Weights of a small mixture-of-experts language model, trained from scratch on English Wikipedia.
Size: 14 layers, 117M parameters.
Below are experts of layer 9 (counted from 0) of a mixture-of-experts language model. Rows are named router (the router's row for the expert), gate (a neuron's input weights, with its number), up (a neuron's input weights, with its number) and show model dimensions 0-159. Each number is 128 + 32 x the weight over its row's rms, rounded and kept within 0 to 255. Numbers have three digits each.
Before each expert's rows: "comes after" lists some tokens at least twice as common just before its tokens as in all text; "mostly gets" lists some tokens that are sent to it at least half of the time. This comes from a sample of Wikipedia text that the model never trained on. Tokens count by the router's weight.

# expert 40
comes after: " |", ")", "|", ";", "\n ", " "
mostly gets: "\n   ", "Note", "\n     ", "\n ", " Density", "\n\n"
router:091194172102183180060151134158161139146167107079121162111081109094131115150070098166136173095137162155108128152090114092170116138116164095142086144080120104082183113171191184143133149120171110075101153116101170081101101189157133152151161135082148089177158139146163171126146093128142101179095131097100097139141187169100162090094102083078120094133107161124115145149172175169125138117120107089046116077121077132151097102132101071106175116126110107106107093081175087153119114159076138
gate0:105171085109079094102169121127137129146135129110116121058115135156118154143121134169092150125147152098103142099095122119151175194103158064136138117155105147132150117152085109095136096109137130145136095108154171094129101175116134101132176148131140148168154142104082138134167153096105175177113149068098074100102123087091151127115078159168116136149171125115140097167109141122141155109137085152105130038124085180151143099122105014191144118125120107153165153092153124126115063125126137
up0:170063156139163152110092121099120105124120131146144107201120112088115106114103111081147117122111146164138132172142112141126092120131120200117111177128141121087095157090167123150122206153099122104124111155127138148146146074099124145128068107099135121089070130187193131130079119151137099087124113214163181157169147179189119159111152123108132158131128116142112152112148146119107098115100150115129137242125178110096088138128162248081156129120129172127107079153120143157140185146140173
gate1:086148192104102096104111128173113108128123079137097175107122193125124153124187103134118070175104125155150154081119128087184101169145119142068156133135166102101222112171121129155147094102122088091146136118125146109144118093179142101175113152130121147114098166133157093122148114152125151154094162105138158196101097111093128087120065102169167164072115126026169105127117129235169128097103099126114152113096155155153143152061159152145169087151123097047170087086161156148133120137151122
up1:076141162141105108110115153155124100132074079155072177159089153117109168090150095157105089152104120162131134113122127117166174186101107130084128115087182112099204083173136162123193108154128083077121189153143133134126114095167118087134131155104148144094085147136139135102143080152115139153132083123130159179096141144128126083099112126156164124110136144057134098085116118203152098115078079135123150137092165184163146143064174116123152085125151118051154092110192144145147134163128144
gate2:152118111221148131187148099159120113147098187067137151125139118113105144111114131154149145117122128205171081107149148116085117123156135135142116174127120108145185092155127146094105081036106152081159158115158139119083102111109098130155106139128141148156154126110143126122171154126169221161068161150123114125135101120074108173163144139142172105027084079161129086189125182110123108097104123108094124179076119078112176143093108194086198150153146143088144140083140108096098167121134097
up2:117127132199138117213149115198125137185142153149095117101140103130113116140100170177121132170143182194105050079154123128063107132077114147116149139143082096136191117123120111117055104041097131081168148075152176118057148156108098088163172121053151113154115153062121093139171122097158189151109146169120092110161090104089146119136115155157182149087131101123118122141064086095090115112117123142124082126096095118142157176103123165092154128178150138039135166075122129156138138135124123
gate3:094094176131099150119118166161122108082108113181142151141140139135111146127092136121211157125121125136083112113168164058129174132153111098122115133162226086072168143175106145159157166072136130139125177066128107148134129114188147121133205115104163105103207106103161124105112103135162126096175146092184131166123135126152148068152117119162175102113130118101180112088158154211143129140095105158105057109096080090070146151138112156138158064142131093088114136124159104142142125123160088
up3:129112135167128141102145119081149156138113166099156093056119143120144096110113118129090097086068134137121104096125098160164092111153172184175174105124073106144089114095131083095114145141138171134111084191151110148141121105103127139126064120174146151185120164118099085135157135111090106096177145125112148079160134107098097150101111125097106139153146181096072155094092126112077148170082156136132154167211147167206157154120105136106090124099121121173132100126190123141135106153126186
gate4:143136115073135164090146164188149165106152145088106091096156133116107156083152130172149189121149142152129145093099082151095177123131110165145188096158098117083199117133094154109107093053091139147092116121108150179131184168063103135108139108128102109133127115115090142124221143107115134110104214137133099146120124083088204111105102140136077108115159136123154124138139120144082157126153096113127122072085062139189138128116134105155150185224122156124138122105093131110135142082108140
up4:139121114063144185070157139153164144118158160079138117147168127151094157122144148152139192138131149174090160077133084153100132126179136171139188129139109120119190107135108123129103129098081131112125119114119180196132186178114127110109103121116106146174111102094099141115210155122131146101088199134106105148137083085138166120071128121114121110092155145121179088152137128160088165149130110099052156098093077103173117112099074089160131180218113177079138172135114111114155167094143136
gate5:111140124105170163120107166152101117116115130176163154109120092138142116117160108131168041151123147170199117121186151089127063146117196135116118156088115112154146204144160110114130093107148111183092103208128203105072088106139155144139150171156117119118138138135114115157171153149147183119120152134072115121139128152087118143139152098220167162166079118128131124177156128058077101147192131127149090121107085095111119145100084108144161099110066132131169115091119165088106124121165137
up5:118138112114136124139104183117082032099124141133164097181108111117129132095133076176169094115083138137151143082140072114146055102146149159116174110049122200159125156187173202091133153174171089173097136162122147121111160165168123125092133149168166126159094133106129092100186141082152197109117093085103172098167169092172165089108129134124133158149118123120133068095194142105113100146150108162120172172129075031121116114084126176090140085139130119099149108113084104118175064097110149
gate6:191174128098136095103090162141138129141095108162126125077114070110160151112097161200144150100112163149081105151196116094105098161126126150077081124114110144097125127138125132126102075091109142112097103143148178141104144119104129170096147061118112137167117183128103149101138180141185120050108143131101092133114151137109123160071122145147165151149097174130171134137139087170109107082200106176168085122100108144157128112155116102151139175182119104139112106089142159082133143142165130
up6:184157134096116116112109141110143110153116098118150133086122087139170129114084132213129129118097155133067108137227120093108084131145138135087083128133108128119093136134136120130137059071134149128109115159129173147109136102107119176115131097110102138191111215124104156109161220128174097072129166123071115126092158111124132177086106124139171158130119178137168106130147080171133115092197105183169115126124134127132120095158126107137139170180141109124116097108176141094139110140159159
gate7:070172143105109145116120128151159137164202119075119126119132144090157095098139114159135137119111186134175099130090117189134147143141112159128163090148137089177169152130128152148065114124153100101128073126148032108187177117127069152141111156148100097089147157166105088163117052097166160022126110114135099138114115123113150078114128095102131131122158155133086073162122109136082131108099166104137166084098065129099183150132105131146106095110150121130151137102129096119101130116089151
up7:174069159168159090144181150106121123106055133180197137118150127137120161171100134168088145123159071133088137144131131060125144116144182097165084173118134158124108136110130067108111125144116136079127143103137179150065121168134153119133123150134136159133113139137141188083145219128136102180137148157162145107121128114119080135119130167124156110150079114131193179111131178092198170118155095123104149153123162129098035108084158140113131141150118126121104106133102108142179127140162122
gate8:073116159178145119096146141108151148126132150083114145068171092166128119143144061140128178132150139134110138129125185108131135194177148170108128088140138146109152070124165129147132124121138160137172131137124116089140148147117157078150156133161057142123114174059081180106118125160122142105122121120143031152154172151111170129111128102117143139084092153125131141158182140158139087139098178165169113065140050135117117153119052137104118109145080087141147154164101178115154140171085129
up8:168159107093117162150132142176092148131129099157123120134087127122127103083095197105137073119071108157166114139114074177114182094065084072138128177125121126131138123129081138118117138140122097116099097099128136173116102092114155160127073106119212101138150083191180056130146118117173107138130137141120211145087087099141103120178142137130109107166136089144099127129065099097136155132157090061123126188114194125159144112133194109167136137113160176131083123096113080157094143069151164
gate9:147126105089121163116142119132187089159140089116107151153113066115133105148078110122071130124105133109120109174085083087067165128181156147091141069132113140142153094141046107160156116108137123168105122151153124131128126131142131077139130148124113151159139183144180111158187151108095019186150163078114155170157098093127117114077193085042111138118167126137108091175165119111165127102105099125140161105158143167130141154135159139109091117060179123117107171124147102113126123144052100
up9:161146093102098180104129138139159089185123085167121126161125074136130136169053118131058135120126146099148124173082088082099130097192134150061136094131112160152134128156085098116167092122139144172077121152140087154154094121124130117161156134131126183136177149144124096178177155115102045188152161063124162139174142099126075128087189074069111150123170131113116081163174119099165126077126112131148168114112149192118102115106160169108120122075183096142109146126149130093119151113055105
gate10:100183165143134119145124127156103094132126109137075131121099097095137128173120128150119151122147143143078186087082116093182155125132183141119053132159148113114146147108109103124098124087082158187113093171170171097089122177088111072062144132015172164109107205179149111132137161069098102112148156118077119104133136137091128109105132151157120098143171150167187114120132166163077136165137143190168123133136068152096085165089154131123113098149127181151152149158188086131172090139081165
up10:129137158113145151196042116124132142116131125167175079105117144205105144135181108138158124111160150078124060144130093103105086133148084145173159136123148116191139127107211167119145105088147086083155163093121063152104151084132137139167143121199083145130117056092157111154136124143137212118105125107153147118139125177165179147175121161117115142148122106141088138167150094158141118082123134069090123147143147105191145055120089124083127125114070131092090079136064177152136190123139111
gate11:114148113129126164076142129129146133134129096132156143051147136163149184116107091133064138176080151152204201146092088096191188107119161153102175085122114128124141133144211136103085142146120079154130060115139152122130218142138092155156128211135137153150107180155112163145120121123135100166139106087123160115149131130124143121127125141104072114149090155125191118129166108132160109103166083148111140086090115141093119166086122120174165112118059148164194117053142145132108087095115128
up11:135135105161155112185085113130141169144104148155110112157122133068113114162114164173196133107129139096058096148162146156099081107149063124097063164121128175104105150107091124148153091145151127054125168141146062137110056079127156144113110059116118097114094104099156108140135125161132150126101129207101110124089139141130073121113130148121175174112161132145071168156143117119108151133131224096162116182156110122122098101126136125061151153132204111111083125175079124113128194116097100
gate12:146144172129141094115180091174160079112146103117167132082168137145175093146112182125125166129125175138137169184132147058152149081172052128094152119154132141109113097170066134168134103126142070112150111132136118173136153161120123135085179098137153187224103142088092152114152075112132088139096081103145111155151157131093121142065164140111144134113153099110188138144120152133123141150091180151121113148119141097185154093138061123176122126126176111046211132131133164108151108116139141
up12:124117100103126150173065122085123190132109153124102105170094131137132167122129078126130096121131110089135081092126087210092081209086175115158104115098144103117110176113191091102141131121142163126114163151125131088130068099148137112176092137140100082001156132183145119138092182153120142139128156128121122095120115120160118133182119110135128133132120148148060142132108115105140124120124056138147162136145136147082123169145194132057133119121098124184058131120104092139090147148106113
gate13:106194131095103104118150114200109182148185167202144200155132114153143160070144115125093085109070118171172129112136145174143126108127161118119114121039181182117096078130142076133123150132136135121136097063142146146140209085145117151147098117113162130071147101129095139106178132179142068157144114076130116089120070116095128073129089069182118099091125146147169182139124149112126100129127183119097096186097101132125165143119117166156122118141102096150082128115092091090156093119165103
up13:158114082079116162125026093112191100164129071110100110107216146140116131140112124219113138147166103113126117101138133089114119122086153099124111117117107135133089133053184080163128140171117118113140181162103110131152134099178127181088112136194124141123156117130160170144115165074120075145158154150180080110102149134133108149069168133092167167116131104136100136111157142086124114137175132183143120155126131095119089156147141129064054112138146127182174138142144129146095110173143144
gate14:135147148143113180130119128138124191177140129108129136140093135145062160137118065184116106123137140127146119121120095084175087171161159132134148157102122160122124092085131068130159175159124109112115051074076095109113194101161190135128150148106147136167158093206160097255161125103103136155111137171080140115130128133122092053153122058114112159110128153095102087201156095049119121102155114068126149127116082143154085124116076090082134156164099141100154149105128149124166127095149123
up14:102125157097175103153179110144149065137173150150159178177169175124143121119185148129081157114080175127046131126165149206145140114148144118119094130168149092098120190170162116133101099106144122130090173169111182127118104185083150127112122162097111112052125166106160137039116137114126117084189126022100148130137164105130161162138119138133118072139095096166122152100098122144170083121108123150153097082121142142095140112120126112209153145124180074140084137131133110168086119166100100
gate15:163142106204177091169082162136188146063123126104172149096164113123110133155101096059101094104067135150100102113124139084123142088142144109155100141158160111083102100198171107097171119118104204090125113140103101146098117087125098081122163140114187137158134179178091098153114153130123110149126114112100114078148128101163141093173117138148128141089176222131191133123147156140125175097110126165124116086152130118101106103175107147127197118124168120117168143148086109125171103140083108
up15:095043141149147179058164160167142153148151129118086144130111131084131182113160184069155100157091100123140134156133128163116147148169164162110086147157155134150148122144161189094179154096096211148117168135132137140133125240140111177194156138138098175129093128106181073140139117142141092138117210162124099173128130121117090122166095188093152106168150081083126126132105174112096077188135076114096182114181086128088137104097135127099159152108130141210045212183103091144104175117090087
gate16:156178090131211078102145105168065172098143133140088151212147098139142156099153101084137137136069139128092128220091159096137163114092109085177139120141156112152110145178134154100096126128155137070144100108046162103141130156159078138135104124121132162153143142143123102102088104130128106112108146148185076152111166105134070158121157089081135112139109146141167114137102134165148114097137094168056111101077112127158132107123115164132176136122124169089164091119067083130129085149115089
up16:168177074156200115115204108166078187102142144104121153212195106152127156105119084085170093121089141129089120193088151095144170120121117110188107124136121101178131127171132130107095138139144148104151069113039136113136128133145042122138111136125121131166151162154117081089101102133104102125109131156175101145096172120131071135131173097079156127156102115110164124149079133173133122091122127152053133099099108115150170140102091143127163136124111202080187119136087106155148103172099102
gate17:158149164101074106136110132140084093087159136172156160164197162098161120162156172130111133116121166128081168141106154081106093124116109104129109119105134107129117144134137114141177091048133126120142153058198157144137125111188153115075084109084189111132199138144135153096105119201147141122150129098097089111103097126097171100169128116157094129131176189091185171175129124108145141091184165172089120115137149175131120069129122174155142148159103102105194102049162121108111124096108038
up17:091106096129201133136166098126170182145094093112095071126078108143125136095094104134108107156137093099172102126163090113113154149116136155103153137181140142127131116113102143117098171215124131106108073183088082105128132136103111110189140143180051133111068117127140107174137133084104141098126146144160172169096152121163082158109105170102175116124081102136057089114144118141099121149073053063173133156132120103122131176120157120116095149093138183149102166195103159134157130155149232
gate18:164146209110132162125088164155178121096170146129133136086110188097154104136059128072165097155136153120159143152106112049079155057085146153146160088090136125104164100124082098102139109196157111154150092144123115131137088101184178120070157162105162066122140098108156158150120120134102027105124144102156087141105113099106102102122136126127100119134143164145141147123145115073083093107149106118094061119168107124141127122154144167145113123135204130104146128119106141147169112167163134
up18:139105084124103105124172091142099158165070111154137147145157057146093138140187134181084161113102095143154084128161137195162111167182083134128089156080142113115080144099195133123122167087159148135089129115146123144124196144069095141201119062161144159137126125128104099114135167115139213176140099120088146112167159172115141202108118095104136146122086112149078126118144124169158136145126120111134187139104115145098136150102157116160151127108074129169102110157164103119086133096095111
gate19:137162162077109143170134172164137186148155140078117141152115142205140195120159122088093095132093089192076137158057133091097155117133111152173127157118137103154169167116182109165131107191086123152060156085138164154204136169138144127115154180090112131174118125107151112078179122138162126157147150096137160101062133109117144109148143134135127157138114042124137121143150116076080176123217077050071129113123113120110182121134056140134114142167191071137041152128090114164137109163149126
up19:111122105167144088143077089108124056112096109208150126136152122070120098182093156189186146132168170096180127133190167159164073123102132120098132158138130144101092078120053184116136145052161122105207099130122108103065116065107129134149104101165147106064137134117106159155035146165118108080131124135142077148161115148118123167101129093099158097125157194105113149106099173143167103126043158186182147162123091146124107102139173103129082103090080156114197102126122126094135157138108100